python train.py --n_layer=13 --moe_layers=[0, 1, 2, 3, 4, 5, 6, 7, 8, 9, 10, 11, 12] --router_score="softmax" --balance_bias=true --router_logit_norm=2.0 --tie_embeddings=false --lr=0.0118 --grad_clip=2.0 --steps=5556 --dataset="wikipedia_en"
Below are experts of layer 3 (counted from 0) of a mixture-of-experts language model. Rows are named router (the router's row for the expert), gate (a neuron's input weights, with its number), up (a neuron's input weights, with its number), down (a neuron's output weights, with its number) and show model dimensions 0-223. Each number is 500 + 50 x the weight over its row's rms, rounded and kept within 0 to 999. Numbers have three digits each.
Before each expert's rows: "gets" lists some tokens that make up at least twice as much of what it gets as of all text; "comes before" lists some tokens at least twice as common just after its tokens as in all text. This comes from a sample of Wikipedia text that the model never trained on. Tokens count by the router's weight.

# expert 10
gets: " | ", ", ", " ", "| ", "; ", ": "
comes before: "1", "2", "0", "3", "4", "5"
router:469473529448546560449471513507493445486470557549534471514552518413469517403499504492590501500461425458529606456494579563570542503453498519494425442568415440499512524505505521538556549482561525536464517516440421469601515426446509453504483569518529517477470548582462480542549557464576521486528448504435410510487495537519490437439449482417386540511492441513541500502523537439493492490510452575439562506462494490509537509460371555549624593440480496465496547475434517487523400524487401464549485455618535523533575461557525531422505531520550531436522588535523573415475450567460461428521507421585437450584425411440391513537406555610481578445465484526554530544508559483483471495522
gate0:511431416467532437482550556404561531482478460483499517576596462452541538382560487411545482548439491480521546448491446479513535521495513524598557472449539500484452508491460555495473493553540479504589519517483529470482621585507553486550493418644555428477490475453566552523563543556496450540532470415518650547445538558602512484527478500545531537422475484603496502481502594446436531448517512551459484514519494524590485508479485423462568515501494558563555499443552465500391498556519514501397578580491459395510520485442440577487522599532543500459532490516454524512453573508543502484519458585553494569458445493610575516545440499591430539460433420535501412506561480510470476525514
up0:539474524506392537475580518483519645528516480578425362569488587396569511465477464488509482472402466417399468475464481455548418472515513536571508473592474482509395514503553528543556549534532478465551577520521528525496480592517525542520443385519516499445462514506525535572512592542525530447574484520505531505449495576498475450530487472459457518444559559584538488477527552501353534475523516357526548393498535507515467535612420449377484526499574376486467491528573484508437490551555578473480521502494478464534481491524494475487519574546514589558446437539454489588512498506530429534495471527482508431518502483569539481470471465550486520431532473482494564510508484528440488583394
down0:511450533435590470456489612393522463477507525580565585447641545571518484446537556502499505539544521535521483503441486513636467537555521512576558508407456516515427598393506520533421462520338505510537481525518462460533523451439518522559532521512552497532424490548522530465519409522557429446525516500511522519458495642551447530543488452497502442567484520458506521488510540551560514439488525513448452574555483558564471473543527579453467540475440546600425518507409479529453443469460577552517524519501582484478566541506434504527503497389484490497564471553591525582513560486559431420446443582498507525485502544468421471446514581493489569522409454553528542436508425457455521496533
gate1:484523390520578497521439479360461540455484519515473462512468510487442448427549498556519570503570461537569454507524412577516444418458523568505474585541480523546441446433531517497446444505531426424543509510532457530366577481498512522496518498495486521520474476502587402473558471509583465550519557598567439485514471400454490519509523522473609538455511492470518456533536554521518426465588523511463492498407464511528601464470550491449464527448536513371566530490504497439451471482484427515433495547483458538521549591579545543460527469455462499486374554528486482467584528428489561555387559601575490448550488510484514536503460469518533477565456623509429518362460498483554466545564
up1:503510417488498555576474499419439498473470507505483549493505519466500501457547487562500499507580459554480424491485410519544469403471557569527489479663558505564406457443498503523470489469553455419519548520564496616411573493487537446424507487493438567495468489450563433520558500499575450502565533543594510478512494437478527481471487492578597567510559431478532473497545514538526430466489519517480440517431476530570603492394480494419481507500540578394550545498521513422500548552525505556484437489425461514553523594585607569421557486409428541518408489530476463477559516490536522532427510610547402435501544518493473574515515454481547502589460663539463484464464451522518491496506
down1:515495449451543441454504452542480525497535492546528451456463477519511395516490491443509556497487480470541556481491516546531453482547423582474545514469468588549511459533500532483598455567491453498508449499453468525470571453429482386469559453548395547511501483495557443491566487519471581458510533533522503523485555587518641434528534610449424596486522468515501508555389461486417537520531480478548489491475519490589391515543499485530464478574479476498582453412472521525450453463471375507403561486534442427456516441448451492464483560489529571464482633420525513522532517445433565487498533509522381433508418538546558485403505435462442461408560493501571403522496544570599446475407
gate2:554543512435427444576542556490482475527560503435519520509416448429491461525562463481572513478612588478559502500473514520409519565497593465443508479520584418485465540431496365492519499570635556499466410557507513525505517537496505440462587622515612493448446455419484526471615530500481433490524557529493510528559542503450422496406495430482515549504457409515461496556560564484485553422487520495531459422490505576538509566456513439517569458489485506443561445427532515527534523463488468521479440494446543421503575452521491443503549572392581467518386473516445582499404528597588509522440503488537507520556541489370509520483540468430497482476570495450524524523531477442506537543512
up2:556522501449424490563593532523514499530550501428477493558421416480508465588549435483530481514573554464550471452495521512446488548502613494425541518512558440497479572384519310460515464580610501501451413529502555552525538568538536440504575596565563446471481466434484524453565454469491490502525570510525562533466529525415462505461536417505539529511463372552546443533544554436536517419453512494528454457493481543488453551476535430547586478489465522367566463492546551505535534448504505560434437432482550434488555501501480490488558597452514478515391473486439510459408469614588573511466445521533486533559528494433455540479543493440515493507577481464477510519468521457529574564534
down2:458461508476415570409558499422577408465533516527509448513472521540527579548466562465468419640444407513549443452512479516580453547500449398529509571413506527486543454544577601599429590492538440561489545514427456496458554525530535517554477511484527482548446534594443461483551487466572475507508488543440647608506470458546521557538573551622482505456525506441496542554463491421619588485512340434460483513499507508517511513473617494409509563508568495555485443551418466533517434386517484459499510468488521546499525528533499559490462457449461515495466553452499516473503401507518487521447472477492518490561467506583557527448495539514514541535526481529515453508547445477522533451455
gate3:447470431526581525466481435558486467474494562574486449472522469547561511494501553426529549495524559564411530492480520421425502503393586478428532449465549422594515503387535577484536454458509495429457444490556510507488488582352436459465513479492484504541466517493511503511406530440529540513544380524440542532431502433534467458482420418463470438374404499463440515520462561528605526542506546560489625544555434553548424499446489515529493434526488508437376471474585500467508474470475457516530574450404536521471470521423542546578421407485469584490490510457514474576472426494444548390461446525558498537548409459476513528565502478536501477467444492507461464479494478511468558535524
up3:524505482490435422518561514481518477524484433450519546507474505534433445488536443605469420477527498493567480495537483486537514449563370481607444532547470525398428491564463409482514624481490456601562525478471479517557532439557558580531473480541512455425567587465476472508558488549517459515442617439598440458481490556453506535532572557562518519561549473587542560413531460455419467474519473565530463369477571477469595453526438444502563557436576506557646499448378558580519509522445551460528446561591516477489469470513486419497530587481524469529501517517466519491528582495541483541573513418463450529465485572504502471521449555555489486524573503585537494502497510459526474464496
down3:448574472469473495491521486595526563490411485527402529432545487531568576578467442443487544482464475484468424558495485476470495500460583547534511512576368563526418477539490436444476602556392556427549502604518499495557545431510506392409599524503515611473459557497439468451516546483494499507466524570576510567470477529511527443455505538491483524516539523429526505488549499486502486453517533528565559552520454437620476462515505436524518405494462409549562529569540564533552531501458496486533565425470557458428494445524503483575439517619465556608520450418500497541486527388453560465532571530471521546444560466450541556541601496433448386520551471529485547477489505542475552455515
gate4:461521539535532503404547507452613489474533480575527419428462546532486469500472433490486497426513508574487569482506448499403462532510503447461494419447498510476504603415441601462495451542464456432535429543402531443548562469474531515530428476518548504484480464499456586488488526528553403523521457612542484484486554449549612469506410542467504552516462509478528517433445590452539500563490475457464580513534532522538506501417393477526491513487476553553539511499559490469392460536486533474524476508494452489404454458506496540580447466421453552406463492556423433542461439466616437417555511501485537505510471373530496504551492416518455423425513355491434589501513419469537574531567
up4:437529534536467508442495509464550555501494554497517505509457560529497501456528400580457458544559550525546503530545544465481557505435550586469492497510444481490500421465572555502510443500539513529510510474453612544550531511508509468504479542399558449505559448397477421528565507469532491466486499577460510535530554401482549555485490465533484454585504499451549484423591500431536506530455567566306515439521438466558534535479466492527475555451470492552467540480481485544465490507469500545527419484535514559443441539489510582461524514419554436486487605652476504505378452509447538393454544524532470397530480423562451493553539510532532390469493418446551543504454337459620529526460
down4:662478581551453569480611465388533541518449530466472545468522461535563409416438456622549463523485495456453571495457558492521459384445493515523521558437453547530519536513544579538445528481560568534496458600432465479467527454535429440439519482449480553453441462512553500524464449529503513622403494545464519485547608641513535491486560518501553537487527450489491452554419514524523473484525575436474531528481478533444517458474611394487508542455451483548462572506520481496445461445587534513563535515455519575530490536601468537468597457471564494545472578464520485428492530487466514488387442498535471457445483508543477522507492590414446436495561475457557534459540483437543469496467
gate5:465479494543480531442434426522489404573486479528421539438534513499430498478558511547563488535484525475574472512539476570546547529453424557518473456467567465421444495560516621625483505515452525603525632498482487516414496449457529513464449532451543451479497541535563567472500489537468490518566595452475521450441403451534490483519474577578444478518529556487487476504560543457425520507502540610417462541506517442593490528475545453559510597551435593551600452469620537535387487531462524440502487440597528523413502501447473479522513532502513577445459490528461519521533438499472393496491457535541502508480511523460576511595459581559367472526513514401516456422524507580439510549515
up5:517559494470569499521499553464521497472497439413576415565490512605536514529448495490476524521451496504476573504466531491442479462535513549469579519547444513599606457425475372338547524460500497492524432462534514523582482426494500542465497493567476564568512484513406537489563454459496477466486416516561515470472562528486456491493392495431557466503494463545458518513480504526571496515520457393622460405394483462531494465563411544479421395452501493464479567597440562441515505499493475500561425516361478542554466533433572514497509489447424500552511483476568454518537533509471503501396620511456410520474525510470417498467536500469592482446439497501408434579514505468532564483446
down5:371424503496571641553435466357523424464431547556418420461521490477563512571536549493482523430519555531516458558567478431496475579477541494556499601479540475560525522500394432495486487522490477488424506534438396533536451503513484490449472483524453484504495482530516524530513568433466482509513511542538433485562561456497484539417475556559480501428505487611525480498544488444499465525500452457462511467494567473527511540439595465484414600457558491497468484518419500514525430501551452465560460517365599598517549487459489540475471492587508552448572530528485445491500512596524439495473563514452432571460496480523551546466417586451384570542509483501378454564481497577470438562508

# expert 13
gets: "\n\n", " |", " |  |", ") |", "=", " |  |  |"
comes before: "\n", "The", "=", "===", "==", "In "
router:445441510497553516507530490461549487410564488503467522505599425534415501514504517593483418518462471440509475479530545372610448473501508424495463559455522454460540494543551592459527596517444484497482486393569486528477610566585423499539468524544422471497508535566486456603499449505515577427496515428440578485487510538545594524468511468444509491485471554536466524526565597441513520551531409486457593593381466477423575539449414595534463421546515475556436552553548463449474518429476501431523481568539450549550522528533446487446480583465488506418563503423466536460509479579542630576458494473458527514558467501551499552426512527472478475555534506485422498503438482552481435484523
gate0:537486491520502518527553497502537483471504506485417458464493543495501459524438586474457496423543579419476520538476512500462530478523622500473500416498510549613512590597498427465491421545502513540479552518495529483471597474458524430577521451469462574461468481524426497426507659412439475565473505461378559501536480517535542452594571451468470524497520502550510473494697435481490543502505529455502549428399527528515553476487420488516442475570467494495503506457433577487477407476428485501503558433488566513567500575507444535508432465483513499555513400497454456436464491483469509555484404396577482458614482448499422517573444502488469545469516555477617482544540546425447499540427
up0:506576556489548444483620438477527394513470395545531536440452488538461458543587511381540480513461522394619526459424475551517467521521473580530499481501475515526509493491468496496488470483596463520567485478499561526491519515527565574538476397447450496466517520474533570446550543522536413499478453546486466580467524529404508582467536489561490472532507524465495519501509467438402425512543579527483473467468477468492461507548564527561393562557421494529543437472489441443431434397513496499526528549453513439528492515641521453472468503489580443521436537496473416487440490513476570400484432472587556408474481417408587508440445574506447484442440400602562499476544558522486482573531
down0:417456437551471514471437446474534425541409498519467420534402404553484423495566553458565479542524503429488501465405513524506552584526580493476519458500522552479436486541504579550525477480398471530515500555482500427484495554483555523519564447513480424503493459492579526510570498533490442523524512484584465482447517586508598541481582568403491391463525533554426496479637565465400546423519512545589499450511555455561494486488513511572421444526526396557422466520460450506471530480498596530554509425460413455518478549493491411506494442570479518572519575464505472405514431469513440486532464600521529467443440442524498540531523401485428476458493510412418532528558556529533578445459
gate1:488456492505464634502498426491421502501530465463456547521650529556512564461469516459408545580463486528617533522497535518514461560513429450543507572528545457409503414562418463523526541408493494506586502512589432568411447427456496484431518528522468405507427555542462513552539547506489587534404488467506412471537464563493538382592486516494525511498534487555480552573610576410588446539513491537473567554496497524559480458594531528396538502507401480455574487543509516529546560518445553431524459477551498489480471540468479546541540527561510538531498515482497399447544547452488525477539556515523468518614550596473491449537503453556516464491527438496506466460506465548532464391579
up1:464557512472446531531545525437496541481475476491501517416537537615439504350555395524464530429573518514496499471552508537459575535499418475461539490495542484552494462468535471468498533534517427458680519529517563514408543540485517438408628433493532457546459420462521418484472523513525555509572553476659447490508398573523518467472462528510487526562576498514537455489507552513502493624522487543491546467376568581531560517560412566541420543508444532525500535530485425486538428505500498503540486427550423470522556536525471544542597482509446475495493483526462488453525558476485413458554471453464530484485546549535439511423505427428508404421498486437502440434487465496494471549595
down1:454547449555443508480512366516500471477462427520506395630475428630531522494440537455476542612513361479403441473540491519498527532481446413412497492638466529488569549534546589529528534472486548510559552511528510462481521534432475525452505543488427405549441492445487457545547445504542479435455484375532504507474475545516521483448494628469457478539519522472463621550473529522554541556398472521543477551515509491538505541440548553493476564586455497511471486510495520549498563569482492478474483516523501352459530450415475532522589484468497553407465458443497512388523548533441515535454538504547518459509493469594506474523489435459526477440445441485486401463470579474451487506568
gate2:491504482535510545506467512537556508469444507584576529500492481423507496466436424543568508463458472574514589556520420538516464622369492479586432423578579495466606430528576498546483563555505580493459509568555449527505543500515542503450489463511560529457491514478550550465571501468519574477530473521548536519538512512634506541594536539537538533471394553595402568419569459446467515492451573669501442467492535470585529548440545522553516481472533475509438462555462462500467561477353619506527530557526498471442452423462478496469504507530534490502498531552422509512512454473427526472575434501508532511434495552474429449562502537524472438570529503520491453471481437569388476477541
up2:478480475512406477520514480477455485468522436508582585560537516519477566408514442529573512513539523444536561475489508526549507521548494554487545445439575497466533530440468516519545529456453378600550520462515571508573543490496404516481457500645411478457526428471449451535388451524530576440517550535487537536432504513478560431433430528481478448528444535469598525519485460529581465470520576459444491556462583451566446545502531517479563473558525433477519571499481544493510479492531446570503508469442485610594595470445559560483526548467454521488515504570553492575519460545591387559473521529518516555499575453373429573537605410482457505546421465468576468472509457518603560518546
down2:428437495589374470561473466496528579630520503551528425486551417446476536561448490528552468579514542479506561518518473535411455490422556498493555607441421464450553411508454460523516510464426472481526475497364604616575560472523484433514549514548561543534494464478576511494490521565503491532578498501564565419454556475483485574497485575600458566499498498489516531479511452524516510557522502548486450536553506489520461482501489503462427549427514438595507516516539457535512484426452558451552481489494469448405515471507495466489563546567527520460572500483440411460509534517599411438517485522561573450395494464423491512525440423539545521432516464506580483457519474355605499449493
gate3:414532574502554457509506691524591498509541484491538427529517552426491538578488492542429560582543398422544350456461516511487476404403474485530550481452522459543529495545456530469450542470511461534537459455507488468407515475441537532534477495492524573584553467516482557461576484495512560542532508455495509541529516492443498486564423548420519482482447410434519457469453537562509527553590455529438395441583474539542454482532564531525507522426453608450569510532541457460525567563568519502473506538521486482500499543476499535492554485597552493567625488547469481536417525461416408470490463575568463517519601509521469512574448511591585448482513535467539567547533479446503517511591
up3:543465579572549450488581549603498445519472517562501455526456518594551428524550533511520546510477431497500480440535602488549489540417530501494524410469495538542350552524430420459537591489441456528525444476427465363583433538588517557427516602456494462543522530523476525385545417527473540600437490512524553501522439499520559448486569475542490561476436501397499480565475554472614506499470478515519417539417449479583393563518601459487509509506528574465559492526398436497495501477399499596526441544476442602499522521471531505479486405541470474498565532461508549536518465517471486522571517515509576525541563499506572543508506418506501512440542504497529516513560510454479466533571
down3:510487514478481541450505498462512488495464461554507542449479533492478489461435536532414519552555517551397580461508498387417561410480438561489539561469487527415463513547558420421498498490554530508552602467533600570438487412445500558473473545428462502419554536545591488508494568462498529487487490645532569483495434396555500499531460455433611505537529533574517549464493527468570508563536481524526472542510481400582474477531487511533478577403433454482472549576584522477506470425560483412486493493507551478491505442439419498481395492497504462567537549531573514508508628503618500498528572440496550612455488489551485440562541546515532462496539494391513538582491418521542514479589
gate4:478545390460533459408447422590566512440498556606390524555496561519562507517439549551427547527503516519495535586546502499542549463537493581496556540490521500451600468599437432517571560530464505424556534419471565586464579494528617450502639452465579489489542570492469477564526591565501588568438421483497478519479457487563510543531558461491524498482430517548485439450539542434569532518467540455492555503502555472477589505610532465576500541508532445536404503511580550518558453478499536469465451514482584581406564494444552483618575457504523466425514555465508449485484459564507586503546515456556544478488420514543428478522530501473480489493555504527466525530503531444510426510505
up4:446544617559436598527542491408474515474492479377574442518485422533481546532520451505500418458503480503469526436486493468534460490529504406484376486523478499483440505437565522469347513497490530569507525506554491416518491605516377452538398475519436500469512525449528520435492442494500435370492611478445561510622492498484505503465504482570428382482499516509489542485438510473466450433506489498566466514435508459486422536387467503417533434509549575502571460461431492522447498414553529523457528526495493481637470518502501453374465578485496445456537439508517582535519553466434546462491439526404490526557550515496561556486466492539485513487483494454510463511561426588488466463546
down4:499577626563497520519563491588476469548569542446432575500473519520448525573555421507532494465487565516567524419500515498487507528505587536569577569507540452514526427501545487570494554442473496532480426539422457537436426560556534468416423486490481445522545513491525540406522452498453385495471562516483573446521521567516623441565541445418508519452490511540467414510467381469436504468569542463447482435475446456508549496532425495549505587499518523469538558501491438543466561470499509519482564460458592549529478584464530569538529507539490486534620553656616514475452515547434467443501569495518414477579463417465454504567475536528511557471426480508507496483560513409577464550498
gate5:545517496579519474503571498441428468511515515447522430377492454625498466417562539494428496527542500474589515432485551550496556489482513506535557491529567519503476504462432567529536415440473511457439507425441557562471409481536506544574492444570451530503553516381501422470537503458499536366530598492598510531490527548560488525447549507429425504510504550612411510477571407549552466455598535579490484443482568438517496544483449499495541418495544554563516476569586424468426527471544457472480516501432424492544387506442536537556500468522409463503449509541507444511558530488571465454509564474447497473477438526521431496584423435516480453490473543488502509477545490454578596417592
up5:515543479622495473489504435513384415388532470478477457441471472619422567449461567554520431501479476508534537490491477570515550532517485531515580494561483567532488550438478508487517434459512435559416430422484594598526418397475406516534532484570515489461539485370496462469484566489496457464574539540593477516477541589545466517466534469509497533529484453555515483505544406552510514463572570480550450514538486499529447465492433544494539461463433589558531523547523452502476561567539418385438477490370546404484352501394477543477556420519500546499486535586556463508490577480529479479563508426448487515467469560484455513519421511505457541499488480551502470455508501400540457481534
down5:596527539482543484467492515542448443421476560487483468382479510530451519486412498462524413543364528414531469555493521505450467414488454498456551528517475552524583588556458603515476434518577464408493446560589466623496477464494462448626419451507489527460512525458488451452543495464535449601543551447647562499511531572511552525531577461488523534517581463540520513507526518515550473519540604539540462591506550487451494532475539474441522394429504517611519452475512548483503562467552408482496518507443445474446403454419525500431551488511532511500490530500506499526504552464466565396543612415409550547449496495562477495527459551532482468515507499535464568408490544457465457449467

# expert 9
gets: ".", ").", "s.", "==", "\".", " =="
comes before: "\n\n", " The", "\n", " He", " In ", " This"
router:597533431484511527572498480469551449553519485515512532579512458579465581460491533460565485469550549495450492476490385516403500550480573461470453510455518575455478517518508525551518434475586489478498496456567522511543536414427526566464460541540493496505499576437474569540580541521429595534513440492450426481467467468519418540538439434466553428461521415478589466445505498487517399491535524497543442533587497538435425482443508433521400532570451545490427493537466542403422588456503521575433570496477437542512585447491539546462457497549500556495513370474502449503551547464467466499427560479425545520535511526542463509528453634530427426500445461605580441557535581558594438526465
gate0:495464476464515417511480449499460526466489444565484501429455622584558472554610424471464528587597526503566510501491551488470470532530505516511514500485604425476471534487589448533514484510548512531494429508466446527500458510563514554516508605515518465480524496479426507428397539504495493495510509565462513478517495462399507629475566481513499450534396547584473542461422494540455533588516452553526507479384442534497443522483562466570490526512583519552504536379459467423601566395542489544557480600408525450469470517435572514491571603610469450437500493499466547475453438524443505511512457417454491483484496511435438439484508544470463435527405563473489530536433468455511557645522
up0:433503551474452566432621466517630524560593546478469450553512497413404478571515532506553509442426515543440559567504469499520443472540515475470449513483578457510491590496469516561397513459516553488520539471470562488591435561532540406459576547593566531502488501453441516534538478414472429468454594535513480609459529411530543492446467462495527446473536389453510453494530479465505501448516556499474429426502449463528487483525420527502548559446411561564401478579516513573416424504488443504599460513514490456505520495507455458488482488415509418507417558493475548493549460441537425524546391427529419445584468472427448373449537477528503510491493519468557469533519496531539516444471
down0:480539535488565546394391383527477498529498486558486599516544419492410546467531455490469629575384512460497536473497418525547439463456412471588480395554490470511512531423534582546475508458465470565539495474442512514519485543564537391483523543549461540460423425494393505519535531487422429479514544485484543497384569452493537478472514501534568457497497528447543537589501436509438466519605634450457460525437503532515521466539452513542439498443524530512505436534459550521448434528501560428532514531426467503541528555363508517506507483500605455460483516488508514378570459443469456498465549503500537460501530448477479509442608443470514478599561509482579475465498422466468537433492
gate1:566448509561530491451550566495557567474518469561384517486497505467570459504505473390598468457569577504453422591525425466521447455501557458453536520562526511428570572409540533571557560478584595567425486489475559454559459479539591551509591484544518469493485586456512483539514427504492623574522494459461460405539476440447570541454389529561490569491567476518506508455420530512412494565465492483511503458542446559495535504562503485548600458511466483452484554493540569519511603437398469550547471608532439500425513497534512447474564485587456502433425486497577537483479508409501370517523516519474446426394511491496508501514497543514530486514529543496472500447478470589532543472495
up1:497519458438534514435525398508533518487521452456507568504487542515450502511521527468438510523456491512537498338427620516490569516507517554548571459477420544566457471557510530507499467534474482493627535498492456443501556462539385403537465600471487555530507532476506506432543551542520431497453401505499547583446496580562427466542598457443458501463452534558539508583573501486625461469494482459489500622499536464565506481487532473387461518437587512630523460538458437578542389596573500515490471486490485561535517521396586532513451533436507551484600427502436468486517512543485435540495452495532535558533450522546589504528482539470486546466571436479560502507565505397474522493508
down1:491448509582504448469477505560371550547534496416511417520443495463559412448476444542552531505525470554489503512436541596448511647566447577500495450509489517492439497462448510452419480472480417458548541539468437529502506499451450456547472435542504503554464501485500545627462485437460457394625504470522615458557466571543469501559492466471503546425439394426411493552500532518505498525447539527499576503467558496546522482495575502488473446604558449531512448431540438513538381473555559472567521552485520591536448597522473439592463507582556558548531529598550450526506478484516489492451522478468578525508461441605533474512492497531459514406587504491469448575471588485513522471494
gate2:542536551453544594533561586463481461534484571523444514610495529512582562432443473449476492446520472565530500498529432452461495472535512483652560478541544485495474560454542396503591584478578573504518541491474478560517545568478519502507538488464618461504488485472539538501511535439537515473490562465501551535465563493507548463521493635531433409414534381534397509452571432446562488443501588446433490514525514499512504507498482449502504444538516497455413516437443527482579480471445437439529481495460499456588487419430548522385400578468515530445526613464462512514532485570382553561515476426525488561573549389523513492479429480526460478451517557504529450499521458457567541498573
up2:536441468460437376487430451477535542489433428493455523461424470486500459491487558579442499457491498448481518447412535476515488498490578508422452499436513513509507467513479557422433408539472526488536415534569455502501494464477435561455402569495438523447464482474541481641431460628469492506422451476458527487493489472495519537466571466496442499473498543501594389560472544500465548498541421555557516504512480574551541592433513579512611542482462515463493592524436483491515539478503470496620430527508557523573527491529459523599504362507501456450555426521621433478474514552531444565429370528480516529496538571494442454600549537441556520579493445485557473428503547523491477512468
down2:489463484444512531444496558530546541465453563426531530509483513375506439513535551521494441532437525511418595495447497545503489508450544513495359475584545494411498478629449578532543479483526565496556499492532449525471408533485482489443415532481479508404502526554556536477553481471556522459500559577452566524463504497433558534503573353516493595586553501502623429543498469532449373451454484466396452525527460446493546516541536488524470553481515564439428520588460415508441577582505521519512459567497505581444443517479569524527526462467443510493585452595567535528534432514454465482513552530517468392542515525479464517504567534533466596496518489515574538529579490558479413438569
gate3:506482506483482380453480540393369460474459547485513574435470514506395558472508441407529500477550459430480453446475493558502482528486436457548459447463532546536442408539529387472476457455415514513551402497528516411466418477435463483472503485586558588483482547520515507487459472509538552467409548491519540389572455485549444530480534445497489537516426508476554493465553452447505482451544476359503504479493486427546506530560415524596615391554511461472444475469495472506578512450543482534552593482416469510549507470556490499444495484439553570472539508593532559496460543525428550595463568512419543577507477498470441548518484521515596517481479587497424441532495435414548460547554
up3:502530402489518494519548450501406475504531579456466514399443585477414528483479491447410523481481527491512482478367544519570460459460454450516490444502482624553455407473528410529467452490491519508577391506532498479437494521445495419417491461515559519516482559537521526559400516552469439508520496482519588430519499473528423488523482488556509559528502561435466516533509481514501567457548533340601557497535389525584489504451458449530530431512515500440425524529521552499488437514416528555577600470384493568536469443449478562502566505482597421498501584579443509492446538472472492620424507483471544544509563460499534571508552590460562492563450574478509473487498510457576482486572
down3:517477570512561362533583556509463452474472473544411521429443447423425471509483478497566503526449490445478496468540559496445447500514565526591573458492468564578440531431561429531464533530600539449419402487537588507450495487441498529540500464518504510543452466457516525482476554490473452481563529521408560475486459452501416540429480485489521520575537524490524538474544478466540615495430517397488482468548380503566519536429466500570576448459535478503476481499407499480509508443454488466570536526470400554430556558601494492449549535495514525462547499585471547556430513537538482479403460577521589475519480545500447533426434515416416576653532497475433450497495395446437521454483
gate4:489534485486587599510556481541546511476510437489482443462452488444512393522523539516462509404455503480522458504446450464480498472451530490476551546454553499515375496459509539509509465518511561573523533446427470506493552400502436417503562435493505606538561510495571531459508423485565444550440457421445594423549485533421441520498522449452469418424544542403496497409433496534485547570583522578513476463502524458521518517496454449576500382393508564516510493455482453482505384506521489519519554612537489549490468532491411470496541506517512525456472414489540510598477390513535414538514407527585515515573511492445430491456400449475452461419559478474368541505546607487529488572520
up4:523467565538517554454470435406476490507541514499455543444471487508492529474557387406508457453537473559492434586496472531515439391576406495452384407542470539552499502489567545516470538529457432576519501572470474575440502446587571588476465467543440542548442494474483420554447524497530672445511502398504456534504453538457488499511442586477376569478488478572478490530457442438461455434567525474533497465471526455428533454485501474572344529457493482495499438490474486526447506471483428498546536506575507540511452557462508478481444568539484492443469500470500543504470619500468549452518531511475457582417474476349539407444460479488552557499432497486495454470494494538451503409553
down4:540395510479535444370464548369494471512542481435572535511520517506564457523554469462519482451455476483467486528414429529522527460523453489482493446553498532511546551413502499540493471529522470520451550491507491494523572408482661597498480483445438516472437481507410501515453551568551516501544425422523461515442483560446509602440503589611465569524551564620429378533535491559480386479478455412470546415505438533528512456413429511556476550469468465493441511581425558423435483531528492512614469550484522536477491467498481547521487519592546495495466525466450511535435573497507575462559448540404496549427511462497487482518527534420473619478479554467504532527485456558569476461541
gate5:466430516482479520452599591499466472495486510501451518542524575559508566460537563555510591513442509572521544556472504530619416424465500545463511511527500501562423487448494413501503530477533449502519478496391635533601404532431552496518490558489491492472427453619554501510437431468542404542390411453547567471495500560594436534543472460558511527554500450502476523507489491411533434446475483581606482458577588483435542521455538510580513477460546494532506549498469498555564442444460474453445501517463467511433491496515511471507444429456448611544422517529511547422503437468564495615466505456547493489554466510392438529492479514410439498521590578462543443454482546504530467548567
up5:502544575511455469573523382635474463432595512540549539475395452493489462504491494577447492462523553467602497461521425498427551547442510552567477437523583473449502420520474530502538517530523509531401429500531396492505515536530468454547529560471452494409565467442497500540548566565465595483509571402533479499537564496462587445495521487508518507398611465494525590488446528554533532580552536446404524573511449448494394474605428484486496519516472600544537559529506527436450487551435538547494464473526478540564534528478441496490573517459484471499589456442527467512568612462523509535524412503542475562507586510444568530486566517560542472418456479423473563407470458490456506478514
down5:582520488535529551475491519489470493485460556505523442458482506416434536515512535436399401537503520585558494510490564599540519599515504530469463516410496498436535429491509649552513586479429563443521552440575458509468553503499496582559475489485481591539504468527540544453497485519522560489508520482487450601619478516485444454510455568472449548314494492406423554467447508449397473503523555476525499471510484473523482501504515395502435559464422582523536466528445518430452507496473600458519527575510515478455487454529550591492571534565512446472569445489500543518465428474499501477471560488406504508561509508467501606480466602459545483527406444623560613478563493520523488508443